{"init_std_router": 0.00611, "tie_embeddings": false, "beta1": 0.9}
Below are experts of layer 5 (counted from 0) of a mixture-of-experts language model. Rows are named router (the router's row for the expert) and show model dimensions 128-255. Each number is 128 + 32 x the weight over its row's rms, rounded and kept within 0 to 255.
After each expert's rows: "comes after" lists some tokens at least twice as common just before its tokens as in all text; "gets" lists some tokens that make up at least twice as much of what it gets as of all text. This comes from a sample of Wikipedia text that the model never trained on. Tokens count by the router's weight.

# expert 57
router [180 121 112 173 139 163 148 178 121 124 165  75 151 139 182  71  93 124 115 151  72 143 153 142 130 147 130 171  99 123  96 110  78 143 142  63 140 121 143 110 144 135 134 164  94 117 145 121 163 139 111 129 192 131 150 163 166  66 156 115 141 136 147 220 120 171 121 173 134 169 135 150 117 190 123 113 124 189 152 140 188 145 111 128 128 132 131  66 178 132 136 121 126 180 138 138 108 156 123 121 125 134 163 159 124  98 139  93 156 145  34 118 170 151 139  36 156 144 174 125 139 139  82  91 135 116 166 135]
comes after: " ", " in", " a", " two", " June", " January"
gets: " ", " two", "20", "19", "3", " three"

# expert 20
router [139 203 140 111 142 146 153 134 129  64 127 132 167 146 101 101 131 133 143 102  92 183 146 185 207 172 136 170 139 107  67 174 137 124 180  80 140 135 163  95 114 151  76 225 118 135 143 158 125 125 108  86  82 121 126 138 151 226 169 127 128 151 112 153 119 174 168 156 120 224  99  98 103 147 142 176  94 132 167  98 182 140 115 128  92 118  99  65 135 122 103  82  84 112 113 112 127 140 144 152 106 166 122 132 104 203 101 129 119 112  71 117 103  80  57 102 124 121 154 115 133 135 114 124 167  69 171 156]
comes after: "–", ".", "°", "′", "00", "1"
gets: "–", ".", "°", "′", "00", "0"

# expert 45
router [124 136 132 107  92 136 176 126 145 108 141 147 146 162 125 126 189 130 123 106 123  81 141 144  52 127 134 126 108 153  92 214  86  73 122 129  92 113 202 111  91 108 137  91 125 128 146 191 102 136  73 104 119 122 117 140 137 146 170  89 133 145 150 113 158  94 127 129 104 177 125  32 138 189 145 109 125 156 148 162 204 159 144 129  96 155 103 181  96  42 114 106 131 133 125  72 134  93  78 174 130 124  43 190 124 135 106 158 106 154  98 154 184 163 151 132 181 156 159 147 138 112 130 116 150 139 170 157]
comes after: ".\n\n", "\n\n", " =\n\n", "==\n", "==", " |\n\n"
gets: ".\n\n", "\n\n", "==", "==\n", " =\n\n", "="

# expert 2
router [123 147 113 160 161 177 127 152 149  99 119 132 142 131 168  73 155 171 103 148 116 122 220 165 109 122  99 149  77  98 103  73  71 144  77 105 110 156 157 110  79 159 161 157 125 128 180 119 145  86  77 115 108 110 102 191 104 145 120 117 161 187 130 131  66 104 140 192  97 147 126 152  64 170 147 155 119 186 131 159 174 125 109 126 104 103 141 112 134 173 106 135 140 149 123 112 194 103 121 184 139 138 117 176 135 198 192 167 137  99 172 134 154 177 185 103 118 107 213 153 101 176 115 122 145 179 158 141]
comes after: " ", "/", "10", "_{", " #", " $"
gets: "1", "2", "3", "4", "10", "5"

# expert 10
router [ 71 179 135 195 133 139 110 156 117 134 155  96 162 141 140 130  97 160 122 116 150 119 109 122 124 159 131  94 137 116 131 112 133 132 118 152  71 152 136 116 115 124 139 185 140 177 107 122 126 138 102 107 107 149 109 107 102 116 180  64 139 117 145 161 124 159 150 122  92 162  64 111  97 153 123 111 155 128 151 136 213 147  79 101  89 174 160 101 115  71 128  79 111 129 103  99 100  95 152  93 134 108  66 173  68  72 187 145 116 137  87 146 161 130 120 138 222 137 219 114 130 117  90  88 117  28  85 141]
comes after: " |", "\n", "|", "-", ".\n\n", ":"
gets: " ", "-", "==", "\n\n", "===", "="

# expert 6
router [206 162  99 157  94 153 109 133 149  92 142 111 152  78 153 135 132 111 128 148 112 115 166 123 120 107 146 131 115 106 116 107 108 132 125 138  78 120 148 130 108  78 102 137 115 108 134 117 192 129  63 142 104 210  91 115  95 121 159 135 118 188 127 103 182 133 162 140 121 104 126  93  91 164 155 121 184 116 173 104 108 150 149 124 117  92 143 119 100 101 153 141 105 152 182 141 167 122 146 128 158 144 175 117 102 166 155  89 134 152 157 131 138 182 123 129 140 189 153  96 102 182 146  88 107 138 138 127]
comes after: " the", " of", " a", " in", " The", " and"
gets: " the", " \"", " The", " Eastern", " southern", "The"

# expert 46
router [180 168 155  89 134 122 102 147 146 103 166  76 132 157 170 131  95 151 136 166 104 150 127 120 110 177 103  99 106 130  83 150 125 134 131  41 124 167 145 159 155 155 125 124 151 132 154 120 191 126 101 108 102 111  91  96  96 146 138 119 191 129 174 181  87  82 141 159 193 152 115 145  91 136 111  85  78 139 129 145 172 160 147  90 132 129  86 146  83 129 152 135 118  86 128 154 127 141 140 106 126  98  57 194 108 175 134  90  93 115 153 115 142 126  75 140 170 103 131  45  91 160  59 195 172 127 172 103]
comes after: "\n", "|", ")\n", "-", ":", "1"
gets: "-", " ", " (", ".", "–", " /"

# expert 43
router [127 107 124 102  89 166 150 140 145 130 223 166 173 155  99 170 126 112 180 158 106 150 149 158  94 140 127  81  99 151 102 201  65 147 178 159  43 130 132 166 113 151  93 133 155 175 151 142 154 101 109  75 105 125 110 135  74 138 118  71 143 116 128 154 111 124 144 169  73 169 120  90 142 153 146 113 118 157 130 119 128 160  68  70 157 167 138  90  88 142 111 164 180 145 158 154  80 145 156 119 161 127  79 144  87 163 143 136  90 156  80 165 133 156 168  75 111 152 177 111 132 114  74 136 137 119 155 132]
comes after: "\n", "|", "-", ")\n", ".\n", "==\n"
gets: "-", " |", " -", " June", ":", " March"

# expert 36
router [170 156 122 127 164 122  88 130 157 144 164  99 123 168 154  98 146 123 141 160  79 152 139 193 155 144 151  92 119  92  78 151 161 133 134 148 150 163 143 118 114 157 122 109 110 178 182 145 122 106 144 153 164 155 124 109 143 149 123 160 150 157 168 200  70 122 197 151 131 143  76 121 133 120 136  84  81 230 146 117 160 110 105  69 127 215 128 135 106 150 145  89 185 131  94 131 125 115 163 123 138 179 136 182  86 129 153 121 149 117 139  87 128 121  99  91 156 183 120 127 152 110  44 118 123 128 130 133]
comes after: " ", "|", " (", "20", " |\n", " in"
gets: "20", " ", "19", "|", " United", " released"

# expert 9
router [118 152 153 163  70  89  83 170 126 122 213 133 167 123 101 105 127 116 128 195 122  58 124 154 111 146 138 135 108  93 102 187 155 134 188 130 131 124 128 125 122  75  86 110  99 155 113 136 100  89 131 120 122 109 118 105 123 120  55 117 136 137 128 134 192 124 119 108 143 104  97 120 192 113 129  86 104 182 123 165 141 159 107 134 141 164 133  98 117 108 160 119 105  82 164 145  78 112 139 131 106 121  56 162 130 111 190 150 118 117 136 103 152 152 154  96 137  85 123  70 140 142 133  74 132 149 129 159]
comes after: " (", " \"", ".", ".\n\n", "===", "\n\n"
gets: " (", "C", "R", "P", "D", "H"

# expert 54
router [ 81 190 113 105  99 149  82 178 183  88 174 122  61 116  70  76 126 241 134 126 137 156 154 119  94 129 122 148 170  82  95 149 123 117 126 119 197 146 153 128 104 121 118 138 117 138 113 107 154 114  63  77 109 156 108 116  70  85 201 133 125 146 125 104 106 111 165 145  89 116  57 156 149 117 104  81 157 133 131 139 137 166 156  92 206  98 163 141 145  83 126 106 133 136  91 112 155  91 148 100  92 139  82 158  77 164 162 111 119 139 177 131  51 121  78  90 210 106 147 114 113 124 100 183 141 153 177 165]
comes after: "\n", "-", " |", ")\n", ";\n", "\n\n"
gets: "-", "\n", "\n\n", ")\n", "|", " List"

# expert 7
router [117 182 120 152  88 132  85 165  77 127  98 117  86  94 170 104 133 157 196 177 134 150 139 136 139 109 142 139 120 142 114 122 142 106 139  80 126 117 115  59 146 171 109 140 106 130 135 102 169 137 114 108 109 147  93 152 120  74  90 135 132 125 116 151 139 176 180 156  57 128  83 131 160 144 135 117 106 162 140  77 150 166  92 147 101 193 120 124 193 119 173 103  72 117 159  64 136 151  85 125 150  82  80 140  74 139 167 176  91 139 184 131 141 113 122 113 124 163 178 117 100 124  52 114 116 127 152 116]
comes after: ".", ",", ".\n\n", " but", ").", " However"
gets: ".", " and", " The", " He", " but", " It"

# expert 37
router [120 150  57 138 155 137 167 107 123 110 166 101 105 141 163 122 124 139 202 120 126 128 142 154 122 141 168 112 145 173 100 219 154 111  76  63 144 135 131 108 112 147 140  89 176 121 121 115 124 142 129 132 120 187  91 152 144 186 186 144 130 139 164 197 157 106 113 138  76 143 154 120 162  98 135 140 116 154 153 114 147 105  95 122 117 134  79 114 159  75  88 103 200 131 155 124  73  74 106 133 108 131 127 156 102 124 152  71 135 138 114  55 192 147 133  63 126 132 225 136 116 157 134 140 181 132 120 176]
comes after: " was", " It", ",", " is", " which", " it"
gets: " was", " to", " is", " from", " in", " by"

# expert 13
router [ 98 108  98 121  98 116 109 155 146  69 146  98 164 105 165  95  75 110 163 129  57 113 148 126 111 115 108 198 105  83 131 113 137 121 134 136 132 165 109 158 102  97 126 123  84 134 122 121 161  90 101 119 150 159 113 103 130  96  81 142 143 131 120 168 157 131 129 102 105 148  92  96 121 137 170  93 159 121  71  63 179 151 123 150 104 126 126 101  83 112 120 157 112 126 148 140 150  95 168 123 131  91  85 138 118 127 192 179 106 112 117 182 110 153 132 124 121 100 162 130 131 145 116  86 122 110 158 181]
comes after: " a", " \"", " as", " is", " with", " of"
gets: " a", " an", " the", " A", "A", " his"

# expert 48
router [163 127 141 125 122 144 135 142 146 135 127  58 142 160 148  61 136 154 150 143  96 122 175 190  80 116 100 125 115 155 123 104  83 125 138  80 153 143 104 139 126 105 106 156 155 118 152 145 122 121  95 135 181 157  94 109 105  98 152 120 150 143 122 173 166  75 177 179 111 125 105 127 158 148 189 140 121 113 136  89 184 196 110 146 102 129 131 157  95  99 107 102 138 175 162 104 143 141 140 143 148  73 146 167  98 193 210 101  95 151  75  90 130 137 130  97 162 142 200  69 167 124  86 133 167 157 138  81]
comes after: " (", " ", "19", "20", "–", "18"
gets: " (", "19", "20", "18", "born", "–"

# expert 60
router [159 199 139  94 162 156 121 148 112  74 135 114 139 114 126 125  91 183 147 116 120 125 120 131  99 182 133 125  94 121 121 177 126 116 155  99 127 187 106 141 132 125 126 121 160 143 105 156 213 153 120  71 114 151  58 115 150 108 134  59  98 178 143 199 136 123 170 127 152 178 136 148 110  90 130  90 128 163 111 132 121 135 116  86 195  98 103 181  98 111  97 122 176 100 125 149 146 128 139  79  99 118 116 154 175 150 119 154  68  81 132 128  85 162  49  88 175 170 148 104  68 122 107 113 170 107  91 100]
comes after: "-", ":", "20", "19", " /", "\n"
gets: ":", " ", " /", "-", "19", "°"

# expert 18
router [133 132  64  65 178 226  83 135 104 115 158 138 108  79 139 144 127 136 135  70 131  92 140 111 134 187 101 133 137 132 119 149  74 125 163 171  57 127 193  97 118 120  78 184 166 197 103 172 120 108 134 102 119 177 135 137  89 167 105 135 189 103 151 105  88  34 211 104 140 145 113  90 138 153 160 136 156  95 121 168 139 133 107 152 158 113 137  86 128 116 119 142 133 132 117  96  93 120 134 124 137  61 135 153 122 140 124 168 125 108  89  99 150  99 105  88 132 132 156 131 142 138 125 133 145 125  88 185]
comes after: " |", " |\n", "|", " the", ";", " based"
gets: " ", "|", ";", ":", "1", " with"

# expert 17
router [215 151 100 117 137 125  90 188 133  85 179 100 140 124 179 153 113 179 178 134 102 188 136 110 149 147 170 110 122  79 104 179 117 122 125 107 152 210 155 144 125  89 136 112  76 125 133 144 211 124  75 140 121 132  75 169 119  44 162  81 198 140 150 112 113  91 165 180  97 139  69  81 139 101 173 103 101 133 114 127 111 146 146  82 123  91 130 134 135  80 141 141 103  71 115 102 149 143 156  83 104 105 143 168  82 159 215 123 120  77 138 125 131 118 103  85 177 125 104 141 126 135 134 128 114 125 186 173]
comes after: "\n", ")\n", " |\n", ".\n", ";\n", "-"
gets: "-", "\n", ")\n", "|", "′", ";\n"

# expert 44
router [112 162  59 147  79 210 120 117 174  68 125  61 116 123 134 123  94 154 128 194 116 157 171 129  93 126 160 210  99  85  85 107 162 131 177 130  93 129  96 234 125 100 124 122  62 114 130 159 183 145  74 137 132 199  95 103  76  87 144  95 176 162 108 136 145 121 180 105  72 149  63 129 139 138 131 114 142 144 197 132 138 149 119  72 140 193 110  87  87  91 125 109 149 103 154 149 173 144  93 109 187 124 161 135 122 148 148 139 146 138 117  85 104 134 130 127 166 149 126 138 148  92  62 113 177  90 150 142]
comes after: " the", " a", " of", " in", " an", " and"
gets: "'s", " his", " their", " the", " its", " her"

# expert 58
router [106 131 111  68 171 154 174 136 143 112 133 102 148 111 190 103  59 126 184 174  49 193 152 198 145 128 130 185  95 167 104 161  98 123 127 136 125 163 182 113  73 120  87 153 162 189  87 141 148 118 121 100 124 154 146 105 131  90 133 126 126 135 126 169  91 134 153 188 110 174 149 123 122 204 118 125 119 115 165  79 115 171  32 116 169  76 140 124 125 152 184 113 137 178  94 118 120 123 143 134  98 157 147 140 111 153 170  87 111 155 136 159 147 104  85 102 174  80 122  85 152 109 138 107 203 112 202 143]
comes after: "0", "10", "00", "5", ".", "12"
gets: "0", "%", "–", "5", ")", "7"

# expert 14
router [132 141  99 171 150  89 121 137 183 183 184 117 137 107 126 124  23 121 130  82 121 102 115 144 153 181 126  97 131 146 135 144  71 149 150 211  20 105 204 140 134  82 149 183 154 156  60 176 105  97 136 119 120 173  96  69  78 113  47  93 174 110 135 140 140 143 191  98 159 175 121 132  99 188 111 134 105  98 143 145 152  70 115 102 106 162 122 110 140 148 127  93 130  98  85 128 115 124 155 118 151 167  81 140 114 140 130 123  49 134  62 146 146 127 141  66 147 107 128 123 141  99 119 127 168  70 121 136]
comes after: " ", " |", ".", "|", "%", " +"
gets: "%", "0", "1", " all", "3", "2"